Experts of a small language model.
Size: 9 layers, width 384.
Training: a variant of Adam for the experts, 283M tokens.
Below are experts of layer 4 (counted from 0) of a mixture-of-experts language model. Rows are named router (the router's row for the expert), up (a neuron's input weights, with its number) and show model dimensions 128-255. Each number is 128 + 24 x the weight over its row's rms, rounded and kept within 0 to 255.
After each expert's rows: "mostly gets" lists some tokens that are sent to it at least half of the time. This comes from a sample of Wikipedia text that the model never trained on.

# expert 13
router [146 116 165 148 115  99 121 169 136  81  99 153 103 140  97  97 105 126 125 102  96 126 128 197 146 178 124 168 153 137 147 166 177 119 101 105 156 142 133  98 148 101 120  73 136 152 156 141 109 177 124 101 135 123 123 144 129 108 118 115 128 150 101 137 109  91 134 155  97  98 149 156 155 105 109 192  87 121 122 119 112 118 135 106 121 159 121 147 125 134 138 130 155  86 147 162 141 123 111 157 119 120 129 158  99 137 140 124  88 102  91 109 152 103 127 148 129 152 133 126 103 145 107 164  98  90 130  80]
up0 [117 146 170  91 123 160 102  86 112 156 162 154 118 107 145 161 147 155  99 144 138 165 148 103  82 133 168 146 132 101 143 122 153 126 162 169 155 130 123 115 157 117 142 131 110 109  84 130 152 132 123  98 161 140 122 114 130 137 108 130  96 135 183 158 131 136 149  85 133 114 133 131  97 148 144 125 115 148 121 115  99 151 156 148 117 128 140 121 119 132  86 124 131 103 126 154  99 143 124 108 122  98 106 126 131 136  68 149 108 126 136 107 128 137 141 119 108 100 120 122 149 114 137 127 106 133 121 135]
up1 [139 114 113 129 110 127 128 143 162 112 115 143 144 161 141 124 129 111 116 141 119 136 130 155 165  79 145 143 126 125 148 169 150 114  96 139 159 116 131 181 122  61 135 154 114 185 139 139 153 111 165 143 171  96 115 149 134 151 141 105 131 131  90  92 130 142 101 159 122 118 131  92 150 120 137  74 143 134  91 138 155 137 117 156 125 149 122 122 109  99 159 165 151  74 132  91 117 127 136 144 127 130 119 138 106 153 125 107 100 108 155 126 115 157 101 117 113 163 169  99 184  88 139 108 117 107 126  95]
mostly gets: " her", "The", " other", " his", " their", " such"

# expert 7
router [157 188 127 146 147 118 149 167 138 110 154 133 110 121 115 122 105 134 124 125 105 115 118 167 135 125 133 143 144 129 118 153 178 126 126 152 139 153 150 122 134 102  97 133 112 131 141 106 156 172 128 121 138  98 100 120 124 146 127 132 115 171  89 157 150  92 123 118  85  99 128 131 146 143 170 133 119 147  61 137 150  92 101 143  84 128 137 120 180 119 165 134 192 129 170 136 140 129 155 142 133 150 146 122 138 112 130 128 111 129 118 100 152 135 150 136 113  97 127  64 114 136  92 172 116 112 123  67]
up0 [107 112 114 112 101 113 144 124 111  35 165 109 176 132 102  93 131 110 132 115 104 138 162 116 132 138 109 151 122 132 119 139 184 142 135  90 133 164 169 117  86  78 139 141 108 122 117 119 153 117 133 128 104 112 125 112  91 110 125 107  92 147 140 171 202 122 162 103  87 102 111 180 117 104  89 121 105 132  59 155 153  98 126 134 133 102 144 144 156  89 138 123 140 170 126  87 116 104 146 130 147 151  96 180  95 110 122 135 109 124 154 114 140 138 120  90 125  99  99  99 139 112  57 147 117 164 151 134]
up1 [129 123 119 143  54 124 166 169 123 130 136  88 147 136  98  79 155 133 121 159 133 113 159 121 144 161  97 124 150 129 133 117 163 142 159  97 120 132 133  98 120 130 121 165 130 147 115 118 116 121 135 135 150 129 128 115 157  85 146 123  72 144 137 164 157 160 163 137 117 123 134 131 110 117 149 147 133 165 142 140 127 126 107 147 137 149 132 148 123 145 142 105 119 152 101 128 146  93  89 109 142 170 138 163 183 161  87 128 116 113 152 145 161 122 134 135 148 122 118 106  89 130 115 176 141 101 127 120]
mostly gets: " York", " America", " south", " north", "\")", " east"

# expert 14
router [120 112 189 115 122  87  89 159 114 101  88 167 132 113 102 125 119 173 153 129 103 126 112 153 134 122 129 180 105 117 139 175 149 110 112 131 102 173 115  80 138 103 109  83 174 159 147 161 103 134 104 141 120 120 159 138 181 138 117 143 100 140 101 123 121  98 140 117 122 123 147 143 154 122 129 160 115 127 107 115 125 168 130 121  98 143 114 136 155 128 145 157 181 140 178 128 124 120  96 190 144 129 155 107 105 123 122 116  99 125 103 131 139 122 143 152 100 121 101 135 127 160 122 169 108 126 123  99]
up0 [153 116 120 155 112 143 167 105 122 107 130 141 134 160 118 146 109 161 114 160 131 119 137 105 155 130 112 137 146 140 160 124 101 128 153 132 112 129 108 146 132  99 162 143 139 166 112 157 117 127 113 108 133  91 124  77 112 103 155 149  92 130 103 160  94 124 150 105 165 152 119 127 177  94 134 152 168 138 110  88 113 134 102 108  99 149  82 157 111 106 148 110 125 114 161 122 125 142 144 182 107 153 107 153  82 117  91 111 126 164 130 134 182 160 142 101 107  92 116 109 116  89 118 148  98  81 118 116]
up1 [116 144 155 145 129  96 115 148 141  99 154 152 156 152  97 157 144 147 155 159 129 151 149 150 133 124 118 143  98 127 146  92  88  89 145 106 149 117  82 184 113  88 126 161  73 107 134 119 148 120  97 114 132 142 120 122 167 169 107 120 175 129 123 137 128 131 167 142 126 110 162 159 151 136 113 122 108 138 133  89 108 162 128 158 164 137 118 171 142 128  88 117 181 107 165 138 163 131  94 100 149 127 135 139 138 155 125 137 104 164  77 117 164 144 112 138 143 127 124 152 173 122 119 110 138 116 145 130]
mostly gets: " built", " located", " version", "See", " songs", " vocals"

# expert 3
router [139 138 133 158 116  85 129 155 131 160 104 149  92 187 142 144 126 167 163 101  91 110 163 163 119 154 166 141 161 148 134 125 165 112 122 105 119 129 130 104 156 106 100  64 145 109  86 183 151 130  93 107 112 144 110 140 184 124 151 123 100 136 118 145  72 122 127 133 140 151 155 143 179 144  76 160 132 132 104 129  99 149 160  96  79 115 101 123 156 146 127 136 162 118 147 145 164 120 140 158 133 109 126 104  90 139 149 139  99 112 110  83 141 117 157 125 128 108 111 123 130 126 122 164  95 116 144  88]
up0 [161 117 140 156 140 149  93 115  95 149 162 152 134 109 122 117  68 136 112 116 121  88 100 133 153 120 111 143 125 129 150 150  78 147 169 145 149 129 158 165  86 122 165 141 113 125 121 155 160 129 139 132 111 144 126 170 124 137 153 132 132 155 170  82 112 106 146 142 137 111 140 143 148 151  88 137 102 141 107 145 140 160 113 102 161 119 132 146 164 136 121 136 119 142  97 103 129 131 148 100 125 154 119 136  90 124  93 115  81 128 129 104 157 140 110 141 109 129 142 133 168  99 112 133 132 168 167 122]
up1 [111 123 109 122 175 151 185 113 111 120 158 146 140 103 145 142 120 166  69 115 162 139  88 105 133 131 144 154 102 114 105 169  79 122 145 147 151 146 104 136 135 160 122 116  76 136 127 152 165 125 117 117  82 107 149 104 117 114 128 159 108 140 109 159 129 111  81 100 105 127 146 163 121  94 131 101 108 164 103 138 115 108 140 132 122  97 149  93 151 123 125 118 103 152 125  92 162 111  92 123 159  59  82 113 124 117 147 135 125  91 169  36  94  99 153 128 116 130 153 133 118 132 120 116 167 141 100 156]
mostly gets: "nia", " JPL", "ić", "mann", "sson", "ović"

# expert 6
router [160 161 149 129 130 116 143 148 145 129 116 143  78 137 145 145 102 167 107 133  69 103 140 146  96 127 161 143 125 133 138 169 183 128 112  92 125 167 144 122 147 102 144  97 151 130 101 148 109 149  57 157 109 131  92 122  95  98 129 102 107 124 129 161 117 118 127 139 142  99 144 114 131 110  96 135  88 109 122 126 140 137  87  73 121 110 122 139 160 118 139 165 149 146 159 113 132 111 120 146 119  92 151 144  87 135 122 142  86 131 105 110 136 125 104 108 138 118 144  94 106 103 109 137  99  92 171 105]
up0 [159 111 142  94 122 119  87 145 115 110 185  59 119 171 148 111 161 180 151 128 117 123 152 140 120 129 151 136 131 119 136  89  59 140 164  93 155 148 130 164 120  99  84 132 126 128 149 141 125 133 122 122 137 101 116 123 105 122  98 105 144 149 145 119 173  90 140 129 146 120 121 135 110  88 120 112 142 144 147 157 170  97 122 114 115 117 158 128 150 159 124 125 124 148 113 168 125 122 162 118 113 163 150 196  97  92  97 140 163 144 150 141 110  98 144 110 149 107 115  95 140 134 113 142 139  83 103 137]
up1 [149 127 154 150  61 159 127 105  97 151 133 141 128  96 116 114 131 191  94 106 120 159  99 114 108 118 122 202 151 142 132 152 141  96 180 158 112 129 104  97 193 140  93 134 142 163 156 151 116 151 116 120 111 138 128 117 108 180 135 120  94 134 134 139 135 109 103 122 120 130 126 105 131 100 146 122 155 115  78 151  67 127  88 135 121 149 131 130 133 150 134  90 124 138 153 105 133 113 108 142 116  94 104 121 160 116 125 103  86 128 130 126 107 115 115 115 131 111 125 133 152 119 113  65 126 124 150  88]
mostly gets: " —", " Lemmon", " JPL", " 0", " Chevrolet", " Apps"

# expert 5
router [152 125 137 133 118  95 160 107 165 102 121 133 103 124  95 123 124 154 140 132 129 146 169 170 115 128 161 143 148 137 105 182 150 130 109 134 119 156 139 109 149 121 115 124 143 128 153 128 101 181 102 119 127 130  95 118 154 128 184  97  87 169 113 152 125 145 130 173  96 136 168 132 135 112 138 148 115 141  56 154 140 111 116 107  62 155  92 139 180 128 122 161 152 113 101 123 158 125 140 157 108  92 143 140 109 171 158 145  96 113 115 134 147 117 152 140 114  99 112 101 125 120 107 128  92 110 155 109]
up0 [177 143 126 147  94 139 137 119 162 124 118  84  95 129 101 109 145 120 126 153 146 158 135 144 162  93 132 114 141 140 121 114 123 128 129 136 116 150 120 181 170 117 135 143  98 144 131  95  91 141 157 155 172 153  76  84 100 141 120 120 136 125 111 112 162 148 134 169 101 147 113  95 156  85 164 154 125 115 121 111 141 158 136 120 140 140 114 154 160  97 134 122 116 132 118  95 120 134 108 142  91  94 184 159 150 153 106 139 180 139 114 135 101 159 111 115 152 119 162  94 143 113 102 105 121 104 156 117]
up1 [119 121 135 103 112 122 126 129 127 146 129  94 125 114  88 126  87 177 141 134 126 107 149 152 139 119  85 145 141 140 163  76 114 110 164 114  97 126  94 143 152  95 140 135 131 146 184 156 100 116 117 167 187 119 155  99 107 150 132 101 129 136 160 145  97 142 170 101 151 108 131 124 113 102 125 126 109 118 162  81  92  95 168  86 127 169 110 155 116 108 123 127 131 145 127 160 156 134 128 129 155 165 149 113 113 132 116 149 142 184 122 103 111 158 135 131 138 123 106 149 125 102 104 125 183  93 132 134]
mostly gets: " |", " 0;", "|", " 1;", " \"", " They"

# expert 8
router [128 137 116 131 143  56 143 171 136  97 125 114  99 146 127 141 120 139 114 123  95 115 151 141  87 152 124 137 147 123 117 196 200 165 121  90 117 162 169  48 137 144  92  77 141 131 116 143 109 142 106 122 135 107 138 131 142  93 121  66 107 151 124 169 122 105 113 139 115  83 141 147 140 112  89 150  97 143 128 108 156 152 146 114  81 126 145 108 134 123 140 133 185 154 146 143 130 127 125 147 182 125 154 131 135 129 144 154 141 131  96 104 128 128 162 126 102 127 113 115  99 134 108 124 124  69 125 114]
up0 [153 170 151 153 152 102 102 135 188 112 115 102 143  94 139 114 130 135 140 173 144 140 149 146 157 132 122 130 107 116 198 144 111 121  92 141 111 129  84 142 127 133 168  96 135 133 126 140 126 143 125 124 128 118 128 117  82 134 137 106 123  76 139 130 133 136 111 137 119 137 170 148 151 144 124 133  68 127 129  97 131 140 116 142 149  90 153 149 146 129 118 112  77 129 104 152 100 154  71 127 117 125 171 144 161 127 132 134 133 139  73 160 172 147 164 140 144  98 140 135 118 133 143 149 184 102 131 134]
up1 [125 116 129 147 109  98 137 155  98  98 106 143  82 115 136 135 101 115 143 115 145 139 120 124 133 161 127 105 127 112 105 167  97 139 127 115 165 173 118 110 125 134 128 133 148  92 127 151 129 158 116  94 136 151 124 184 143 128 137  72 164 132 173 152 139 139  64 108 136 107 124 144 141  88 164 137 119 143 159 100 129 145 146 134 126 136  92 142 131 123 101 142 155 133 133 146 132 150 125 148 117 136 140 107 112 157  86 130 105  73 108  69 144 126 117 123  94 129 128 109 133 102 124 118 102 167 104 105]
mostly gets: " MPC", "ucci", " William", " Le", " Robert", " Mount"

# expert 2
router [119 132 122 137 114  85 166 169 129  97 112 136 123 139 137 118 142 144 134 149 127 130 129 135 165 148 157 146 121 136 115 105 173 126  87  77 108 116 128 134 123 148 102  78 122 122 132 134 160 199 109 166 120 102 116 145 154 133 139 107 124 120 122 178 105  88 112 154 132 140 164 109 133 107 137 144 130 104  45 130 173 105 119 130 137 142  80 141 158 130 115 128 168 123 119 132 145 114 119 145 103 113 138 154 110 102 163 132 161 121 133 135 149 136 115 143 134 106 116 121 119 112 119 161 120 144 144 134]
up0 [142 143 127 120  98 110 127 142 138 128  69 168 124 112 146  92 140 118 149 132 150 147 163 137 136 144 129 132 111 137 109 125 126 135 125 103  87 141 103  97 106 165  89 114 181 168 144 125  91 147 132 153 106  98 114 160 158 129  97 160  85 142 111 136 132 136 162 133 130 163 149 158  74 112 109 154 120  99 121 157 155 130 160 117 149  84  92  98 137 119 116  99 117 155 162 139 148 121  97 145 140 100 135 105 118 145 121 109 131 141  95 150 105 106 138 140 126  88  90 117 105 146 150 184 142 119 150 159]
up1 [177 146 100 152 135 161 165 101  88 117 132 133 148 103  92 154 110 116 139  99 114 130  87 128 166 140 134 124  76 104 111 124 119 118 142 157 123 132  92 168 134 134 160 117  70 126 141  90  94 117 146 132 135  95 158 151 169 123  93 176 111 112  72 170 111 107 124 143 108 151 139 120 162 145 123  98  60  96 120 144 166 145 157 156 135 121 131 108 104 150 116 160 134 168 164  82 138  93  77 140 134 145 126  62 138 108 112  94 153 158 149 125 178 155  97 101  99 160 181 124 127 145 136 115 137 148 121 126]
mostly gets: " and", " but", " or", " He", " &", " then"

# expert 0
router [159 153 141 129 115  94 180 177 124 146  94 123 131 175 134 147  96 202  95 126  95 132 138 145 110 154 118 173 132 157 136 113 156  99 156 129 105 175 145 111 106 117 101  71 137 109 161 155 145 133 125 129 116 149 154 120 126 134 151  99 122 125 109 158 106 112 144 120  97 106 157 126 132 112  93 136 115 122  87 126 145 127  84 104  77 137 117 166 187 133 108 146 148 130 154 148 169 109 128 200 138 116 133 117 142 133 159 167 130 142 105 111 136 122 138 146 120  95 113 132 129 104 146  94 129  93 156  86]
up0 [133 157 140 166 103 142 139 136 107 102  91 168 129 109  98  81 131 134 117 110 119 121 104 153 132 112 129 127 146 108 141 121 106 151 146  92 161 152 148 129 134 119 159 167 142 113 137 115 131  81 141 156 134 136 130 101 147 154 151 134 157 128 134 146 107 135 134 126  95 132 131 195 146 117  68 175 155 105 182 113 100 140 128 101 107 166 130 178 154 120 128  97 130  81 134 143 103 107 181 164 122 146 123  69 108 127 139 124 131 134  87 124 176 128 154 163 115  80 167 114 142 117 127  94 138 165 145 162]
up1 [143 137 124 167 119 129 155 156 151 108 106 128 118 123 137 111 162 119 111 126 131 111 119 114 161 112 125 124 119  97 143 149 120 172 134 156 148 165 124 149 131 125 126 118 148 125 108 110 118  78 101 131 105 174  92  94 141 107 129 134 113 131 102 148 101 132 118 119 120 148 122 140 166 133 139 140  83 131 117 121 163 153 142 100 120 107 116 119 141 123 148 115 147 127 143 118 130  97 116 118 159 122 115  87 135 128 112 131 146 131 136 133 123 105 108 134 129 104 137 105 147 105 134 122 118 111 110 176]
mostly gets: "–19", " 2008", " Succeed", " Preced", " (0)", " 2007"

# expert 1
router [144 157 164 122 121 102 109 151 116  99 119 111  98 148 118 100 110 118 120 142  82 131 108 158 104 100 158 147 138 120 162 169 155  78 115 142 124 165 162 122 138 114  97  96 127 128 148 138  89 148 158 136 113 102  96 119 168 130 127 139 103 133  77 142 139 123 132 124 130  77 157 132 128 133 129 159 109 116 101 165 137 141 129 118 107 149 151 127 150  89 155 171 158 150 146 127 149 102 137 121 136 141 134  99 107 129 106 136 110 124 112 112 151 104 123 129 101 134 132 125 125 136 103 146 122 115 142  92]
up0 [148 159 170 123  92 130 132 101 136 118  85  91 111 180 114 117 135 137 132 138 121 132 152 168 110  95 135 135 153 135  98 109 119 124 138 106 124 141 177  92 117 171 108  90 134 157 158 137  95 110 150 148 112  95 133 146 145 168 110 118 116 114 119 139 151 174  81 112 158  96 105 152 115 144 161 147 147 135 150 125 118  98  60  94 136 124 157 139 127 113  98 149 125 161 103 118 168 128  98 100 129 133  83 117 121 170 163 135 104 144 181 151 103  77 120 121 105 131  96 103 132 165 156 146 122 112 140 121]
up1 [ 94 120 140 127 160 122 128 106 121  87 134 134 121 126 118 100 124 106 127 119 114 121 115 161 175 113 177 145 149 191 140 159 173 158 132 136 135 151 150 115 132 124 137 145 139 150 153 136 103 150 154 104 171 100 116 109 162 123 144 112 144 166 153 129 107  90  58  99 107 150 129 182 117 126  77 160 148 102 145 143 150  98 111 134 122 134 147 144 146 123 132 133 140  50  88 148 156 109 131 117 111 136  77 164 127 187 128 111  98  85  77 149 131 126 119  90 147 120 169 127 119 183 130 117 135  89 136 135]
mostly gets: "See", "Re", " modern", "partial", "born", "mathbf"

# expert 15
router [174 139 141 152 127  88 142 121 153 111 122 140 110 151 126 153 121 185  83 124  93 131 125 136 124 119 151 159 142 140 126 157 138 113 117 142 119 133 154 118 166 125 112  74 113 151 142 159 138 139 106 132  97 105 125 144 166 134 161 140  96 140 102 177  95  99 114 153 120 139 132 140 164 129 143 161 132 137  97 113 130 103 128 135  89 143 116 123 165 107 149  93 124 104 163 143 171 119 136 141 107 115 101 138 110 126 147 139  93 111 113  88 150 123 163 152 116  90 133  76 141 120 130 141  99 131 121  98]
up0 [167 134 101 167 133 114 151 118 114  70 131 118 142 118 129 109 144 111 100 115 131 150 112 132 132 134 134 140 131 195  88 127 170  95 146 143 182 119 192 128 107 124 136 133  93 118 163 132 120 122 158 106 142 105  90 135 209 154 133 116 140 155 109 139 109 120 121  87 111 149 150 167 168 140 115 147 144 163 153 116 116 100 107 138 128 107  97  97 160 128 126 101 122 107 106  95 143 115 107 121 121 134 109 142 187  74 105 123 121 110 138 126 105  59 123 129 102 130 137 120 115 115 131 113 131 152 122 123]
up1 [113 119 121 142  95  91 105 135 155 121 172 119 108 108 110  71 112 111 158 154 142 154 199 154 116  99 148 164 121  91  96 123 132  73 138 133 191 135 130 129 112  66 121 135 110 128 133 147 166 129 125 101 114 105 110 117 132 148 155 117 161 146 141 122 122 117 111  99  97  78 134 141 107 129 135 125 129 144 127 108 102 154 126 140 115 126 123 134 120  85 141 124 147 121 124 143 171 132 171 138 110  95 117 114 123 113 146 168 119 145 147  87 111 153 154 170 129 167 112 130  94 126 106 127 115 131 133 114]
mostly gets: "),", ",", " ==", ").", "\".", ".\""

# expert 12
router [132 139 155 131 118 114 123 150 138  40 124 115 112 120  72 134 137 131  95 105  79  78  94 161 137  98 169 150 156 111 141 135 153 109 126 131 112 189 154  93 110 120 127 123 119 127 127 125 133 158 160 168 143  83 142 118 141 134 118 132 114 130  78 188 165 136  94 109 121  91 117 137 150 115 134 159  87 126 118 134 153 122 126 154 118 161 134 142 159 119 175 158 179 180 140 103 136 105 155 130 121 126 144 106 111 123 124 165  99 109 118 119 165 124 146 128 148  88 111 100 134 117 115 142 133 128 148 109]
up0 [144 102 180 107  91 135 121 147 101 106 107 100 118 113  98 133 104 103 164  88 111 115 158 146 181 142 152 133 129 106 149 121 109 167 127 146 167 168 113 156 145 126 120 129 124 133 153 144 140 143 117 147 114 118 115  84 112 117 111 116 121  96 101 132 102 148 102 143 174 142 125 145 186 105 120 151 112 107 164 134 125 164 122 116  87 171 122 124 102  98 176 162 104 132  98 118 119 142  71 142  87 138  94 102 148 152 123 131 113 168 133 123 120  74  78  98 150 101 141 104 125 159 124 189 134  80 156 136]
up1 [114 126 143 113 123 162 122 106 142 142 122 120 111 117 110 115 129  91 108 123 106 107  65 145 128 122 157  90 119 134 125 144 107 178 139 168 119 127 172 151 163 155 156 152 131  93 152 113 122  84 130 131 137 122 148 109 156 198 143 109 149  79 135 107 115 126 144 192 172 143 103 114 161 108 170 116 134  48 152 148 120 188 137 126 116 136 109 148 130  84 149 161  89 121 138  84  83 111 146 129 115 131 103  81 140 116 143 136 125 142 120  81 160 109 101 115 190 134 153 134 117  90 136 105 124 125 104 149]
mostly gets: " player", " director", " government", " state", " politician", " president"

# expert 9
router [114 117 109 123 110  99 152 158 142 119 115 134 109 125  56  93 119 138 116 130 113 118 129 185 159 165 138 157 132 172 130 170 147 127 127 122 129 183 144 118 188 108 126 112 123 144 149 128 136 139 153 125  99 185  91  91 129 138 144 114 156 152  98 150 138 134  95 136 125 137 151 121 182  78 150 150 133 150 121 146 147 133  75  82  98 136 119 114 180 142 142 124 132 137 132 120 156 149 110 148  73 121 104 118 127 162 121 147  88 122 106 107 148  85 173 139 142 108 121 139  86 123 107 111 128 101 141  78]
up0 [182 149 131 135 134 152 104 103 145 128 130 143 116 123 166 123 138 152 145 118 111 123 139 123 113 160 155 168 197 144 144 148 163 109 114 125 138 116 178  89 111 128 168 109 125 137  81 121 126  94 130 102 127 117 138 133 112 143 127  65 143 107  93 139 118  75 121 167 140 128 104 126 133 103 160 114 138 127 104 128 126 183 115 104 107  93 110 156 117 128 131 187 128 133 119  97 144 116 113 148 119 133  99 129 134 128 103 172  88  80 160 145 151 147 161 100 123 129  90 132 145 105 110 119 161  99 122 132]
up1 [117 124 145 160 105 126 126 123  63 145 121 159 141 109 115 140  92 149 112 118 137 135 135  85 123 123 105 158 148 168 125 135 176 127 141 127 155 118 151 111 132  90 107 127 104 131 146 115 133 112 126 127 110 133 137 136 147 127 121 153 121 117  92 149 144 101 147 121 106 154 135 117 118 162 161 149  70 160 115 157  89 110  83 120 147 115  99  97 123 151 127 100 125 129 103 112 147 133  97 150 132 113 122 133 158 119 115  99 132 118 112 150 131 104  98 148 119 119 101 111 129 155 144 153 113 126  99 121]
mostly gets: " with", " from", " who", " have", " into", " after"

# expert 10
router [139 111 141 156 110  96 141 154 149 147 112 108  92 176  65 129 121 160 122 173 121  87 146 170 142 139 141 148 134 149 118 147  99 105 123 119 158 139 132 112 140 120 145 104 157 127 166 169 163 120 112 144 133 110 115 112 126 148 142 103 102 125 120 131 151 130 118 162 143 124 142 120 120 134 137 154  96 108 135 124 163 179 129 113  85 153  92 153 160  98 169 156 187 109 175 102 147  78 100 154 126 118 134 114 116 145 160 159 127 113  83  78 132 120 123 151 133 107 123 102 126 148  98 130 132 104 154 118]
up0 [145 135 162 155 124 146  72 106 148  85 135 150 179 126 110 105 106 125 103 101 143  59 142 151 147 117  87 151 143 107 102 100 156 148 112 136 138 136 160 145 127  98 139 128 146 138 128  96 140  93 185 120 137  89  61  83 116 124 153 132 144 146 141 105 133 120 150 160 139 121  89 125 156 161 188  93  93 118 133 125 148 180 146 142 147 141 137 137 146 107 146 124 138 149 143  88 149 146  81 136 138 110 125 146 130 129  78 133 158  82 174 111 127 125 127 191 130  79 147 113 191 110 154 142 115 163 122 176]
up1 [140 144 153 165 112 115 112 109 131 119 133 121 112 108 153 101 142 106 117 173 125  75 146 120 137 130  97 162 125 146 146 132 145 101 127  89 110 117 134  91 147 124 152 160  91 132 102 169  82  95 112 101  91  95  86  75 116 135 158 115 131 144 143  99 108 111 158 141 120 156 142 165 137 163 135 114 146 142 126 110  88 151 137 106 120 147 110 134 135 110 186 116 116  44 135 107 146 119  98 121 152 123 116  76 134 118 135 157 151 122 159 143  95 106 158 142 165 110 119 133 146 106 167 124  96 148 142 156]
mostly gets: " this", " the", " been", " his", " became", " began"

# expert 4
router [144 139 174 141 150 115 156 138 160 134 155 123 116 145 149 113 100 141 154 106  90 104 133 145 136 150 144 138 163 137 134 160 127  93 117 126 165 180 172 127 145 145  94 100 150 120 141 144 140 151 131 103 123 129  97  98 136 107 134  98 114 149 126 142 100 111  96 156 113 115 145 139 129 102 112 153  91 104 121 123 147 101 118 109  92 120 142 146 163 117 143 139 145 104 131 177 142  97 122 147  87 131 141 147 124 127 144 159  78 106 105  65 183  83 105 116 138 112 122 130 132 127  82 135 130 118 121 140]
up0 [123 168 172 140 176 125 167 131 120 114 148 147 152 119 139 121 161 112 106 137  93 125  94 145 171  97 110 113 117 151 159 106 120 113 140 136 150 152 100 145 156 124 114 147 103 129 142  97 143 134 135 112 140 102  86 167 163 115 180 116 162 106 159 123 142 121 108  96 140  90 130 141 106 143 147 119 175 138  67  89  99 125 132 145 121 116 133 127 105 123 111 110 134  85 175 162 140 115 154 140 115 110 109 153 132 136 134 117 127  91 136  65 147 110  89 132 113 107 118 120 153  82  98 107 147 154  91 104]
up1 [106 152 111  94 139 141 117 109 117 143 123 109 160  97 151 128 156 137 140 163 134 145 128 165 112  98 112 136 125 120 127 102 135 111 132 142 129 100 124 141 117 134 102 143  89 184 121 139 172 152  90 130 130 109 137 159 171 151 141 144 116 141 131 100 162 125 124  96 191 127 133 134 138 131 101 103 157 113 128 148  57 161 124 154 152 151 107 130  98 134 158 154 126 183 122 130 102 131 182 123 162 140 130 142 145 139  76  83 143 115 155 139 114  92 151 143  82 146 116 120 159 115 131 121 124 134 125 118]
mostly gets: "---|---|---|---|", "|---|---|", "Personal", "History", "|---|---|---|", "|---|"

# expert 11
router [122 149 131 138 150  89 177 182 136 113 101 128  97 174 115 157 131 152 114 138  72  73 155 155 111 121 143 127 134 142 107 132 121 103 148  66 128 135 128 100 127  87 128  91 104 125 103 176 152 137 122 125 131 111 117 108 145 124 149 106 142 127 112 173 114 137 135 163  93 104 153 161 123 148  89 177 131 130 122 145 127 139 103 106 118 126 103 136 133 163 123 149 187 104 130 142 145 139 175 151 129 108 105 106 101 117 122 165 137 102  99  76 139 124 114 111 154 128 112 115 142 133 151 135 113 103 144 120]
up0 [100 124 110 127 138 118 119 189 170 163 114 143  89  99 104  93 158 132 124  94  97 118  89 157 143 140 127 152 150 136 180 119 118 116 159 153 134 117  95 123 135  69 166 107 133 150 152 177 127  98 128  95 131  95 129  92  99 108 139 161  98 106  93 114 145 114 147 139 159 138 156 116 130 124 144 138 152 136 112 120 139 126 150 135 149 141 127 105 100 154 146  35 118 156 135 108 134 156 117 155 137  90 143 106 110 160 153 111 178 113 134 131 131 140 149 144 127 135 119 132 125 130 129 156 130 133 115 138]
up1 [133 108  92 109 133 114 139 129 148 116  92  91 118 138 122  95 144 177 144 126 114 108 143 113 135 112 115 149 148 105 153 133 139 130  93 108 100 138  98 116 135 124 142 138 151 124 120 171 153 119 119 122 143 102 131 139 131 183 135 114 161 128 145 150  83 132 120 140  80 148 164 112 162 153 149 161 142 129 134  89 119 105 137 106 128 127  89 142 105 153 110  93 136 132 122 145 173 141  96 143 120 122 115 118 122 104 154 140 177  82 153 124 126 159 146 170 150 167 102 110 134 152 155 157 116 109  88  87]
mostly gets: "nia", "z", "jan", " FC", "š", "ş"